config.toml
n_layer = 14
d_model = 224
n_experts = 64
experts_per_token = 4
d_expert = 32
d_shared_expert = 0
activation = "swiglu"
moe_layers = [0, 1, 2, 3, 4, 5, 6, 7, 8, 9, 10, 11, 12, 13]
router_score = "sigmoid"
normalize_top_k = true
routed_scale = 1.0
balance_loss = 0.00313
balance_bias = false
init_std_router = 0.0353
lr_router = 0.00224
n_head = 4
n_kv_head = 1
head_dim = 64
vocab_size = 2364
norm = "rmsnorm"
norm_place = "pre"
norm_eps = 1e-06
positions = "rope"
rope_base = 49600.0
rope_fraction = 1.0
qk_norm = true
attn_scale = 0.125
tie_embeddings = false
parallel_block = false
init = "normal"
init_std_qkv = 0.0234
init_std_o = 0.0
init_std_up = 0.0234
init_std_down = 0.0
optimizer = "adamw"
lr = 0.002
lr_mult_o = 0.808
beta1 = 0.95
beta2 = 0.99
lr_head = 0.00955
warmup_steps = 215
schedule = "wsd"
decay_fraction = 0.74
decay_shape = "linear"
final_lr_fraction = 0.0
batch_tokens = 65536
seq_len = 512
doc_mask = false
train_tokens = 280800000
steps = 4285
dataset = "wikipedia_en"
Below are experts of layer 2 (counted from 0) of a mixture-of-experts language model. Rows are named router (the router's row for the expert), gate (a neuron's input weights, with its number), up (a neuron's input weights, with its number) and show model dimensions 0-223. Each number is 500 + 25 x the weight over its row's rms, rounded and kept within 0 to 999. Numbers have three digits each.
After each expert's rows: a language model's description of what the expert responds to. This comes from a sample of Wikipedia text that the model never trained on.

# expert 1
router:532533469483485500522511529504524469488521527487496473431506490532518488508476535475483492531505511485492522472492483501507502458498503509496470490469464464515451526516473490514462503520491507507462491493501490525516535505493517508492482441472471515480528536498503480492480448466527560512500456505518538513483501496539499520488490500515538536505519490490522492533533473527501497511468479502488481492509543518520481472484495474525483469539527518505544498520532511541540521480551491531547520462465542470516491482477529518552510511464498514542501506552509490516479556485511491514492537467480488488489568494500520482559468461524455452495507504508515473529483486477471513491478
gate0:468505522474493452517493545536518503514483498520555517514524479468485453496486494508448494541479496477488485467505531531505532503501510544486494516519458521520475483499469528499538496472496525487523546516489491517477514537506549515515496500538490458521462479508516469520479495492517495470468465516482471531517452508453472514466507483525515482501511498501542527479475510512464482540527536503488447473468489548510478483525500486525532498518554491551473535493535483516534524477476512483496477495527504503502500492500491533474510534475538471478518499488535505527483488543486475477489472538513531445472528453519492496495449523514508500465439468484522483530505525503509505530490
up0:492517483561509533498523495487512501516506473456499458497460497528551516500500517503515498510494534481523498526493461447501455522462527476520499512511510488508544503514496477502487518543501463534485475484510532507494521415460489484506516487509503508476511512525469513450515477490499512505530526493465511478495527512565492494518505495497476476471508500504483479526522494451509509490473455516489513487494454459511528550505496497469483493514449480482525474495473502499468513513507514525519491483496534480520463489523490457512489478514468523499474492490491496484497505502518480537496499487461449501536476531467539494515591439496472523555496506525456521444509488532492480478473
gate1:542553503499485500512509501482499530492445490510507497526517374453514496497469510544515513533493491531492466468467522514496507535455506510448481509486492422507486538485524510509501482510458527491503474492489488519507515525496510556480510484520486476505502453499466486465482520494511499521456521499512520472557479517504472528468508496512503489530523496508492487517543482509491482446537493493501484525507486484502501490532527513570526491485467491507514516470476484536512537492507501520502512488475502485498505464478499489510493478481544480545514527502519514485503500534493534512472499510530498493517483475535483478532541448536499469527493471485510502523485536480494482493559
up1:474480507466527463519519497491461516516494507491468493482471541532489508495470522507485473480515477496509509546513465502455537524502506464497503538526520497474535510544519550491530523488515520461486505495472552486512494550487536456501560516514512470497515517509508516500491465509487492525493514545509469492479507526488494508487571456449496502511479504531467507496497485496464447525489545502493507543473515487465511493511471495465514495491513487469509515488484527479474445513526500482514493499515519495489525488456513541507473539461437531509472496432514528498506516475505467489520463500488503488480516520503505495487510554507531494479499534551493514461504516461527566496467
gate2:478501486502532530493500527522501506490489428481502510493485519479492461506498514474499502539452517491494511548509481488492530509506516524498521509467499535501505497512449532490506464556456481502522490508540533527486559451482522485518547498467558479496491546505467505517484512462458474500479496533484522505489495473518491467519503479471479455507501536506467495506460509470507518501436516516517459521547486487478472535509546492532470527493511470477529516472519505511513512502496454498525498483474506513515478499495510491516468532502529517518538512553497491501492517545517455510491514501460514486483566553430523503504470523530512481487466519518511524484495520501494471527469
up2:519430529494479536488504477492505505522499476481469488484538518519533492531469524486513508510488490530530533490420541476476480513517466478462504505526485451483475512571499491533466484508495523520481497504495484505509517503492493525513493504510522500491526496465490507498532479461515502459465515493501489460456448505498486481505528470543518491430503519485518486505538509466498502503501502512455510524471534514504499492469525454473514471510495478513504535497473466500481508483501483525485499508526496488504508520503491540482559462469523556506479470521488543483519506522542501502523474504531539498531556495517475521475511481513428514549438514481519493479534510515498479506487
It responds to: Plural endings, time prepositions. Word-final pieces such as plural s, ers, ens, ins, plus time and place words like at, during, the, for example years, bearers.

# expert 48
router:490479512462495470510540487551464451487493534540531558468478431498492488490483476511495525475500467547449514479507467479499524511532517483531491491509490477519464523507484531477512497452507514512511516531535473472520544514463500493528483456514509499517539529503525509493502512501491496490489480491559459495519505487484469509509465474496501496505481470516537481559511529504471494503497497510513517516529527515481476501474516509487498479531512532537501530494524507548476501518507516489507522512531522479497557508505508501557489462496499496481505530460474511527508504508484506464495484508460481488456565482513506450527469488486449483488524550515523476530459513515511482434475
gate1:532511517508494518507512515506503518467512513526491492469526461483534544529488494491526477528514463492503484450494484534490548455487477473509523488497514541496518534521533533541532508508558497480503479515513494490455498528504503507518533473482487468540515529503483463537516509492523504482506524465485547494499480476516502527474493504484484466505495552470456511531464464482501544490548554520482497490480499483514480508485494481542494497528516479484536486509493515484511566486517488490558509516523484508495501501513529515559503516471479538513437489506475519497495519547527496503487488516524500538511528555567514459491484503513527523517526442502510477540480488485456525532509
up1:478499450510517493481493501517506554485529486453478456552520523505507474504492492501511502505527535503477474498480534495510532525472477543487457488495510461502520504479515482512472515482498511511517491465517487489510496515528480488485547489509532488481518510536463494489511482507450487544500509475482487550474515511471496501491532495526457517509449472554490495543522474547486495533499498461518499520506511470463497529509456507478507519521515528471513512407499515564493485515478488506521493463512455527472486471491488569467537464473477502509483481494538524472523510492485530525525515510489528490498496460519501488488520550484477458513479519498484491515528529486542495510563
gate2:504530511482497490496490525556505477515542495501473533506493470509495520471522471494514518486473501511512505503492526472495493508513504498475495505493457501531524508500504522496491524510442519475512530512471523532485506497493515565505533505514522489517495454516511511460493472486517469474509506569443479482487493485464465508495565512496501448459476516485500479526532509539435516531484549528489514526503503509511523465519488474483507481521501490498494507522504501528500560467533502467492476526466515491517538485512502534494520496497452519519532483516484529485518488530524484549517517525504506395506514544514487499516472456516485491493509525529548518546530535512484455474498
up2:488537449516497524495525513506515523533530492527491525488507507509471517490514448506529514489489528509508529506526549513515447482500511523491505532490481483544488497501454479477473515526466443518495544496463517489457457447462512534474508517484528499517517490462495498445500491513516511465507503505485435455502501514507478549457507479490526470468508518475485502507518569511478538536502504536504509510494514492528511512530550470477517473547516503513491512486533490494484511495514514494505448490493481555500532491550489529456509496503475472497509498486515545503476480505484471517522448509504469465489480475475540551532538531490479483508507506510500530540508500525514450492487
gate3:566478502478492545507495505494520491485488498497470487514510470510475503558496541450572520464512500506534496514480518513471457488458491505489469521505510460477464446508510529503508498511501511471519499520540545501479526506504489548483500493506520497500516468513492502502571520517503507471487500510503466504498490462499513475484531455507475499535465495465501512488486495506508497489499521524466492516485513511544500506505506489523480495533448458515479494476515492479457487488511493501561522495433517466521503503524495531473543481512512519519502493486450493506534503527523488504488490499488532467509478406499474505490535514445511521507505478419512503489540476503542503521491
up3:511485521468502493485462471511485520525466505493514505528540470524484499517456519470538516499491519491507458496442514478467469496467516500481483578495499493465448479505535539496508543507474500501496485517541537514522524474497479537492477479509504529477479486526512531514534509522479501473507500508506477489486514434491489535517479504532528493499474460466522499496517489503496500487492483517478490510488493508529503486493468519568469493536507466514459507427496464540463462517483506529509533497507508500544518514515521538492518502500481525517526516461484503508526485525529522488507495498470494464477498439500448524516496549480504489541444478504508557452536480491463482487502
It responds to: Suffixes, digit 2, colons. Verb suffixes like ed, es, ished, the digit 2 or 3 inside numbers, and colons in infobox fields like Distributed by:.

# expert 7
router:493483508498464457490491537564508501526484510509476538463510462478485478501497500491511509528492473506471516447516526506509501458474495499484508517471481480489518521485501479524460502513477502494492496481489419498517503527524564518474554477454478479537540541524506520483521467523493456488458478498499499477507492477505432498481469503468497502509454525511514487532494533527508486506523511481497517531521523488479507475549530490510530465498514510521525536508523486537524528497471541525551529541505510488481545475502458492531537487507519480488475479515506518541527561512498540510480530527491554479486539487489481488509467512481468489523507481555478492519510508482516507491527
gate0:466457526486478507476503527501535462496545473542512507525468509490489536481463497506471510514535549519511534515465478483473477550517493447474494493477529495518534512480501464519505450489531491516475513488480522482524500506505533495503496460481535497511490523477528486472534529495510478484516521491522533506475447514522525528509475509492526498501524519495496474499507535505497522495491455522505503492515546550462505494500442537507472513505520544532500560497496508495492522474485475513543472539499445453456476505500506500522478518536459500499487512527474512523514512485538482524466511515500543488481512530463487477476498553530491511520483539462550492451518533524480530531520
up0:515489496498498513546473485520499510522489507475478572441524522547547510475497453499513519477458467487480416479484504534494481489512527526517492517534473476497494496506501507451477496538510541494497529512514492501462509494479469600500517504492508487496528524513469490470482483535487494556488517543480473515529471523477498490515538454529488530521485472511474482497494455508481502509495563508538495538477459534504478454495539509511493511539509498499503502478520512497508546509499485477486481484506510509507530485525514505472505473454525464520513504481546499455490501513475509500506500504495496517518531513495487518505472549473510455499511521528476505546482492509509470487456
gate1:484489502474481508524503493490495449491494488462489491501471487465520532491528500518484527487506503488468503462505483506505540483482461462451468519472513487521512521520518536485527487442515524538472529500464458493485499493514488508513505471511508491468466479512531529507538555544503512497538458480526502558447493470458473463474485510504498502511470506523500499526492500478504465484507462428466470492543488481517490484508469508526499510527503529514519472452499475543470493501526529505451464489464510446512496508516478499465517493527487499529530493518509541510527512475518508518486512523490504455515478509545519428545473496487493489492522504450497505450519530466493515535511
up1:541512544519486493488482503493505497491517491485506511488448519477520537463480528548468492488468523515551511494463486490504438506500533494536503520530512501490482492500469538491488467488541489466502483551477503478519476501469498484524520549494528496485504488486492535509484473512527571509514501476480561532503468528509503516481476515527474580504499469514494553485480521512506534493517507532498505467486486488500514562495523504505507509521504499507521492491462485488474495554505483539453495457535470498505478523479509504479522490490497498469485530516511460485560486459524525524494488502508476479515533502446507518483484466513512481485540533473545514495461491542498488544451
gate2:581534514550520507512525543461475496535520534532479496490530434518478456476520484547556535450466480464473495533514530497508511531482493496506492510485511471468494533487539504520490515548459488525486516495477490492487499476536472534490499467539493497483507499476498511489511461508521522525502533501525516509492468489509464521483518533497477525481533507512492479516533487460498549503488539521428492542532464479523487505516490483531482451482483528499536461532515512520484472476497517528552548487505472532491491496500494538537501460518505498517512552483501515477516516537480480499495496513488504450507500514479550489508513473520491505496485480518489510525522479501525494504496
up2:501549480533486499501480497468492522509469515481497467492493533470453525499501522495511503457519522504508520494472493511525493517485464493570457503507502493512512524475531486507471485508515481531528538523535509540471485533453480541499498523501459562467432493508475510552478526463518531512490529511529502544508505507511508492513511529528551504499488473485555526515536475511530512503507491483466510488482512457557512506462496501522511500444490526492535494522536484493524462498508512540504527487522495536537512474539523508509489469527529553492520508452488515477475453521468498550517488520488466471523488561485513492511531476514498490498516466479491496510477494488463484507515
It responds to: Sentence-ending periods. Periods ending a sentence before a new capitalized sentence, plus final word pieces such as ision, ued, ward, e.g. land., died.

# expert 43
router:536540493511494516482510511505475461473513509477479499549486508522498471465501508481506472484466511488464497495522496497484463519515476490498475485466487500488480542455519515469502523471521468510521512480463511498512510462481539489504488460490518500495503501526520504502524529483491519516480486505579501468507559534487476482520507545524504535426480491491435494557471477477521456514531523477465483515489533466538523501490486523473478499509511516473511519518513524531524530473479492492482529503463513474524527519467472517533546496476489477461478486510522551540533530528500501478460561488474521506488507528510509527505503530479509501469522499482511449498514547476539502551492
gate0:505518517495495508526518500470504506473523493539496466497504493482500495478495495469496509501509538541498516499536473508507474484469486497524543575493521491511546546497533542464464479503474516517475550474518498467476468510473514494501517489511444532484570490472519546507495454502539497476488526537535507507471530443505466496498445526459488517499488524499485464504502508497510493542503495450444492517527462509505461475466530492535481496506496507506472509530519461517510516464482470523474514514553515487485524533480470489488508513518506485541497508503500494479509519516517514475472520480515545520501476479438511486465498464517496505471535513440514530472522512493523446499508
up0:482515496472488485515520504510516510520486511495513482497465496485471519464505521499517529525474515509501479491497533520468486533492528468500503540483531527516462523498486506493516515478484501495505509478508500503537535513541553540478486479502472426506516502484500468440454512577508504500493490466481517491491503506500508522520467520499511395487532491455491516538485547512479536526504499490513528456510551499492509484521484516492559508519479504499481514505491490500495545511504486458476475511491454466510492489496461528525486481543485515505504448505527511494543490513508491450562478517521517515509465512548530475471544518467502500490524491538521472466464515492515509540475
gate1:466512535446524524533557544537491528526506508479482534518444433491509523476475498507502495504488513499501542526541514497503496467476494521500482510516512501468494497503483483496513522489482497472487567513516480495471505507522488523578527509533510537513516504509541502503510487501534513485472496507486499515498492500529451515509478484554499512536496484504503501491515509523464521520490566479534514516513495528474498521516524486492515486465531485485513531466453517541499539563516498473485517502525513488502485497498479530514463473546493483537513493492471473472478535531544457466471471525489478466499517517497529462550498511508489466479472505541475468530517503495509449489451
up1:499462509487504502510492514488489475444475487499501465509501485506492518489518509545481488492528526501493511500474509485496532497489491490465515501502490473508486509470501448481432450527520519500496486520540472486505487506501458496491492539480507524513509547502461485486533557541441567527500486472479467495457506516481503467527515474447520529528522476499512516492490498519506488491517473536455518458508511532532499529500492480492473524501524497514525469495478500473479518561499505551479524501497554466521502510544506487488517479486432528520511463471527458503499485499525489489525497502496525473503442507457480526426558529497503494539489513518487498485461494495532524521522
gate2:529522482553486467545470495517497480532509530490572539547513484505487507490535517486506494487493497520505469473485469480541485492477509531491511518492539529522512525502499471498562494500500477517488472534435484511501511488483504484474498507520454518483509479512490537511511471504506496505462513492507521507485496500480483504472472517489453528499445492526519488477503469522563460485540484483502514523479507470462527469520542506536486503504526518497524516492517451507478448501513523569477519489538515494476493507539536488489481505521561510501529501501505539459514488507488522475526502482454524517485516522489497488508518530493512407530493489474482508525521485481462542477484
up2:481504513511548549485512518494505495487524477546468531493477475502515507443493522477479502528482507487514535478544506458532468495525503512514489514537501475527475477491496472442463503493469495499473491510553496528496444493535508503541456496442489484484508492491530536506490474493539475496467509483485482515472490519493478450520481468484527507548490547513495534538523481501503506487483493540493485498523460513503508535510488470495514497534503503488459502493484488494537483515490438460455511544509491499468511504562524496480499484468489471498588506546512506488498482444496507496555487512504532499514510482480511508489529501526495494474466552478476510503520498510538538487498
It responds to: Zeros and conjunctions. The digit 0 in stat tables and years such as .000 and 2002, plus connectives as, when, where, other.

# expert 6
router:475505480477469513504504534525489489517492528517506528463485488469465486499482457492508547506496469537482503513483520493468508470498468485514525486475470496517478557521485520522530471487494487505505472510476473508508525500486482493465515494495522543477540495493502489509503512523463491495542473505529462476498450442467482515477520532509513517471463498498522497542511506474520525512487533497502490510516527498487522507467550514545478489495487474496510435480504439535479562496544540503505506484492513464482486509508492475511498503505524572528503486513538483488536521502536539503432546546487517502472519493501485469471491509490462514533478480457546471566457497513533496504523
gate1:516528495506542517516468500513484517475520522524487500533518508513526465520478499511494490499490505461526520538531472518459514515497498556479508466516492461503499501458474464509487491535518483531515487560546525494460489493512495488524464527546523489512505471508531508439544531500492482505521514510498512512482469505501477463459515497488450526520540537509455536459534476523489537451526517480484475526504504528466493525495484502475509506486510481495503483507508453535497505515511460493482526502538513478463478535513446477515497489506539514552471499512485494493468492506483491481494457482432505479522514492499493497481550519495515465475431533500477456481525477540462515470516
up1:466466518451484484501517517500507462536449470493486537487490506514482537487507491470506504511500483545472510471483511517533509489505492488502477564496514555482483496531515536507518516455478535477461504459464472502545526515496494504501524484458491489486506485492463489526476462533509501499512479476508502482548540525518514538506490453516538468491439469484553478531478524485523500542476500496498543496497521450521482468505524504534513509498503521523515511492485543454518499488497538490545489510490494521535510487526514526493537484477494502472487493482492517486537511504523496528501521479574472529485499502514519492518468492508471529473562462515522539533446520466505471525477
gate2:499501508484521509481500540518509495486468503513495497519508456512483485504484496478538507514495464522506533488486516524506498477508477469491488503497520465517497515454540510518515510516528550507496470473469453525493531478507501539505517482492450530509540507508499468484510521503560480473468472491533504486511489468475501482468503498520531555532531499504514550541486486481527506488460521548479521527469467462506482494502522514496518487497494508512496468559550506534506437477534512500592528495465481542492506521552467509498522451541497516501447517512508508515525502515502484484511545541484502488498506463490502500493498494492493501528480565517441444512483516490542493483501
up2:487525499492485468473484533512479538483523466502496571506507523503467506485472496497549479528537533504472473482506528539507467522511501528512504524419496501518523484498512530548498506526467481513488523496518522463489485532535492509504518488492516521495490493469526524453475545477488528489486481497506521482522481475465486478502491545506520529490482487499506522560481480555516489502470504480529518503542519488521494505497474552538523508459479510511501474495507528491494513476539450472519497508449511505490491502522503515483483520529489513497496480578490475502534501536474483520500528487542534476450500506490525454528502544524512486492512514492548539509563470521514496484558
gate3:514511465464517469466505503515480494481550503515497510459508487480527475510480496512472493492417527513503479463497539508490511494535493475477517485446481485507505536515519499497485530524511496515534499470475482487479493525496509516474552506518456486510532508513521476483537535532520477442425479475525531481460499483508447478501496465473487451546487535501492509546493519494451493522493500494454498485483496476509511474508524520522563477443503493513505490481513492553495494517516477489550496546497501448470518518490463474513522463539522481507516496514514474498486517494512481484527516525520557506548530494498469513485495470509494510546517509505516504503519495513541520466528
up3:504519485538476462541486534524538468478464487497490528533498514519451539485560498502534529484465549504499543484480472533488487503534482517492456486542531494546503496489506506519504479528511510493487518481495462504541520470550472507494469493492474517451464546496484461561534501504519529500514458510507502518523512484460546464491538516471494543466499482479475500529482502457508488529503527524510507499492527547517493450531473486494482505500506527536496529534479527487503505484516487499446476508486481459500504466515514481504510511514514490523509494473452505525552483512519510501521491472486493537488495516528506487483510567534507484479552464517525474504462507470472480491506
It responds to: Mid-word continuation pieces. Middle or ending pieces inside words and names, such as ur in buried, resp in respective, anish in Spanish, ship.

# expert 44
router:543478527479512493502478560512559468540519535484495495510451474499507518509466510485495527546486464508477503488517502503512503515511499489488527506498507493461482530493517493517484518509517518495514533507480486513485522525540496514512482479496510468455502501481520499506478499461505472488500515496484493438474455512522475501493489483481520537497500508507499523538524500495493480515479507507462466521467571467539490460500498505481508484531477474463517535496534462556499494526494516530550498479504521501466514530497514544498512493428501491528432521485480492479506537527552497495471524562521496519553501532512520488546443482469487533478507506532466459500480517513554484493484
gate0:545487480469511489510524551497508500537515526518560478522480532452501489498551482500478503501460527522517467500510498510510487490519494509467498494491492480545488500485502486487545444488481517507456510553517523513474487498503482485472473524493511512483497463501476485540506504445491488496504495511536525481486443498512520495505484494449500488552483491563513507510511495480533484488507526500491511557501517513555537475491465509534494512456473469535526507471467517507485518486499471492469505477485474475524429542483522531465494535491514507488513526499528475481496484476570477481536497567500516491510482518476526507473480498517485482519481480508494534496484547541524489477449
up0:462511519559482530455480442501492480451465492511466523457528475537457525484435512489498497515537484496500540503496510508491499527494522464528501512498509521477518495498484518504457554506509474496550456452475489502537530502454531509520516463477513459509486516500532479480496492532513521491493518477476471513532547475477484489468498504549493513451511522461485499475505517500465511489505453504521516452483492472457483534511544505472507495535516513496466506537518493486537486518495522508518491533522509526465554467521485476525513492504484494513475496532487523512507478514447518509500514426508475513475523506518482492504503508476504529495531508494508474505519441471484515487535
gate1:503509443521496512549504497512493513465534507491486501514512523513465457486483511508542519466493521504549515495492526490468521481489521466490441468518490468467531509557531562507480491495452532490464500500537505485506528455509544503509508482505451561508498464535531514491520466497501516531503505474471518532523493524512468489502554491488476518443501498527476484495505490510489469509504494501512501499466501536509500483480435521475479485504491516505479522495468530555520481492517503507506534488453525519520466465531532530499527477466530480481491509514518473532496467559512507509479500474473546476500524475481522482507564478513524500525489496487478478474518506479513524449472
up1:511488478503474473515519543462493450487530532519501549499487505506452499498445473512497528482491458511496463507508458534510500506475513575518507491475465515542489494500478470488517481465498523515502485471474448477455552503468475508491456486491504473455474483508510506478491501504517482519532461514504473472515524474521487497506483450494492487453495537482509480534514469488515501519488507496504519546513522481515504489486459483547480514507472507479496503480502479489515539486512513483500554470532509450528480483514480535509516433527580506480434513496500484480493486542504515456542463474493486488469490470501507520503482470485502485485492530480517492483467540517464492490505
gate2:508506470494523498496522465537485570495494475521516493474525513467492480501540506513528498520508499487467494503495541501509493502522504534484512518501540471516505549491525490459509493508478542534506452495482517515521512486505490526456489478445480545498493479502483504505490511542499484523522510449509498564499447544514557464465518489485495541539508498507490495477521492447525491486497509489494495500513507493504456488485498501519511507468449493509502483489484477534506479455488516500477479493506460562447515508451555492495528496535507567535483499488550469474469487498515508522476476462495512484488502533483507487438484516520498525477488438486497492500542468493546469502499
up2:514466505516461521503535512515516476510468477536484533509509480499513521457453486507468506533483468509506511481510500464481511533496491463507511498515478509471461504514520519482496484513517501486521553536505468519519535522509540521509497466550494447496496504534529506482484497524505501517503531553554503448509501433494467544506454490549536508454487504536505504506506493490473510511498523469531502496510479500448517484542518483526520473498521521487477516517540489499547527458512512515530498543514524518546481497459496521520491526521529497475520467479463541521475509521457476519495523492497448542506516478506506496517480461535481503536484530487513486545481491517492566459489
It responds to: Determiners before nouns. Articles and possessives beginning noun phrases after prepositions or quotation marks: the, a, his, its, two, one.

# expert 3
router:531472498496525536545505550496538465520518489503479523524460462492563495505531477488521523495497499505486493527491476468438455497529475497483477499509508487483491515506504496478491493498501490470411543518545509490510510491519495490496492482519528487475516470475482481491514553497486509509481507447458522497498513496556490509457501512485481520489483501515484490527510473512537517481475489508455494493497479544511488471467474476501480494485484481482519466495482466510447486498519503486530491488470548512470523525508444556494514452480481494552552521493454484475471552489540476509490472514493528515531503527495533482489573482493475487479492526508473499477514485512515502473466
gate1:522511552493444500479493501504457494521494527509520520438521446473461534491532438511484525439503487515533471517465508454504521506475486462511511515513474527529502519520525550535485483541479501506492535513480479512521508494482508517486488512484524505517511468511485506540482509501522513480529498562519541492503535496512466460506516474514504509519483514491526517530536525513489513538481544552515526492505482473488500474488526481481488450532511508483503493535456496501505441499492539510530524479534531527510460486541495488471546512514510481513522498519467514520508520525499517523437472512459492467537516545501512508557469508465481476505495521493494527509509514508513464524500
up1:471546514522467488498496484508484517501483545529465506491455527496449473481488515535488515498477462490517457480474484512444503464467468506513500490477504500490502503486491521500486498498494484498474491543487495509483526514538447478522445501493499499516511483561471520514474445495517497501547508530517489458503524511503507475534520491503463515503475478525495508500509452478505488497546524481502506505489483493490487478524521520477526499542516475467535506491492530537495460561526478502520505478499539476495499492496516487489502468495487456481475588511481506528486506490525516484511543457476437433506467526457477482512502483442551496479534487497510483461473520496477504532519
gate2:511534539487540511505513542469442476510502497507476472523515446492515512505460554509478481484472497477529513502506478494479508495532479485464472528517493505475523548473477507516528523551528513505465478534501530520472528505491499496509440510508477459492501460541514478522453472484527506507535494506496501508486512505510484563522536417496511485478468468531516477498539485467526519493515500487468478470525505503538462460504440530487472485480532493480505508442502491513436484527520485487513498551519510507462501542483467518525484477464485498484481502495491496517495532473471521483466501486476498516530518511512498531531502520472489457522460512501483505489516499478513539511477
up2:459517534534519526493513541513504500520518486520494487495470543474552558491514534524502458500490488472516500518516477491506511507558530521542501532536516472465526478517513473448520541501486497481532479520494525512501511509537534504526491559510505466475484518501435532476479515493523506514502510504482537553495485479528509545507461496481510462488500473512481470450512516501482490511509479472479512456533450515532470490493521504535504519437540515508517505526507454462490519504510492505500504490544487490489495446499548515494491512484494470500525535497512447440484476502517472484493496504517517527534499506475547505503485533509517526505471459502493520492478527495550514483463
gate3:519454474482519525533538490542500500532555448510505504511473508519494512530510485533510501488479506481546531516472469475452490484476538517490518459528516479490514482467502481511504529453468495487468494535463531523478519502544480528543480479538521480459491509512469483429545527507526508517496490480491520506471455513495461528484505496524480502486538527481490480551536515482505502525497492481497496519485488537468518529477547522521505496539496534458567488505461484511424500528513510495489460520491466477507463508467498527492468483518487517520531519481517480489491550520554504492476464508497509486494495512474518488502499466476493486493477511502512489458518457496507479489467
up3:555491462482506520543535485503474473532514492509513487521441517500478513532498474529495482478482527477514521484477490509494482439476507484478500513527504492496534462525489477463502524496485504507505513503468471498493506494523458513559430507540478518458496532476493486483494486528497555520522451505526491524522503515524478487460490509532501495466513493464475477497488484427451536505510472464517484507504508521508490517453558532497503488501502560476538461495502490517483517546466486516493468527487475500542481498502505515501531493527523480510523511456507470490474543524550500490484469485496506514527478504520477481509499451467527498515454525513463485505513472502478456460479
It responds to: Infobox field labels. Labels and colons in infobox-style list fields, like Died:, Music by:, Label:, plus heading equals signs and table pipes.

# expert 21
router:517523521497461462498511515511492473500496536501470541502507475520477523483487471493532518486492482499474503510473468511476533467509548450477523460491515502505510527491461492520522465521531506476521487521512489490539537493539497494474460516465496496491530501525513553503452496509472476500502493518488482523508498473509500454512493514471462513466487513544486546561550504522522507505490456519444497538481510578568449490462528471503498503491527493498507457491492526516492515501526485492507510525470528499468542452531472465498491522449493482519475503496480493504540536550502495473494466487453517512493513527529523447483485491482479480472535510519503496514497531506491479535485
gate0:517481525525465512487500505471502504454498514520482514461477449521481522470504477461528565515489509547512543464486502513482475484499490493512483466489488471540505506524471481501438492511543531474528537492510504516494516481511491515483491506490485500461520480524544513501513448533536515454471537507512483508487502486435506451543478498497475530453496471516519545520453522504478535522488517518515543489476462482494487476484523490463509523506511496482535488533521491540524532528490496509484495552482479515490488498490496489464563527519554486483502498541535494484510497513461485485516486492530530471474514473467488508523516479485478544526460540519515494519504531537507456477498
up0:516443539480497534520475548469461495502520509472495502488490410505488501480484502477516532514527488509511507474483494498493503493502494493483494456460487481538447514479508526492509467505488548459515511512521478499531550509485515519505477478489494470461529479500504508502499433507502519464496524502550483539536526473480522463532507506486466544458538483502503496534458492521491506527493541514511521516511527464473496493465542483490510502539472494440514534536526484518488518457472508536492519509474475483475488535493493521486557493496533535506489519541515523489538509523509510497514495518510516473477522521496462506505516486485486513539474517547508490543458532530534474514530
gate1:504466477501526500516520504496517479532524479493514496485499502474506481462488485479500475501432497474480509556554468502510499514550513552504525524516490496471478482512471491494492480506455525520493504529499494535496482546490483483523505502482516469491489473508477507499465494498538497539477504491462505510443514494488506496457523500492496464561519539480458500523493530496492523493514474466498518492531482528571469505477479525483520470498538472494534538485512475491501541473515458437489459524513523462480523509487496510478541530496500471507532537561455513453558533473478468503487495484528464527510478478505567489503507490520483491494494521506457498495527506509524518534495
up1:514510526513479466462485459503474527503499520536482529512475475508521485514416508525512493470509522525529522440490534512490510481459511503505489435501508487501500517509511498524530526473524465491547514532451486493506494498489509510577493515540492474491504507524514476496518484470505508472477474496504505487565506505512491517510497514536479488475475480534514506505562501505544502478506525512531498509455543499488490504500564528481474498485516530500474491525508503519504497563496500528519516466510460550514495485536503520545505486484533496503497481446498517506464478509495525494528530446486487474518515522493452494480461493434552505488492519469517537521495479492485462494490
gate2:504504520501549473457517508530488550508465486461493472502468472507542512536466514503529478457473514506549464491515470482486492519515470539493488486542485513495503501529502490479496484524505477478531494510520514476469506494516490555519494504541512480482522472513504501451468459552528483517510505472457487531461493533521530505526495477490436485487466487530486495506524451497516478498541486471529497494519548499498493548530503523516533496492508522451507511514459476520490465539484441521554526508524498489496455503470516512501531459500467479538522505469464523500481516498489455519506448471482492509481516500503486482493508490482516498480516544500526492433515499499454470491482
up2:518498550525483469450502512482484472499509502465527550528474481527482539511476487504492523480481497526512497473495506470525525513525499491544477506501475504493532458546503558485479517520503518482522526476531469479480504500489480539511548512501490462492510463497533493486486467509527546475477550485471459531496498490489529487548450512491514485486509495572480562470530475526470495471485471477537518493484489471539495505497537475512529466486493502489511485495521483519533568496526428492482542508509507495495462489489528506471545469503491480546518494467510545510541482508498458505517480465529497504486516490468507500512479507449506496468508553500504503503498525487488490491516
It responds to: Mid-word syllable pieces. Short word-piece syllables after an initial letter or fragment, like N-ot, Civ-ic, prom-ot-ing, Found-er, also not, un.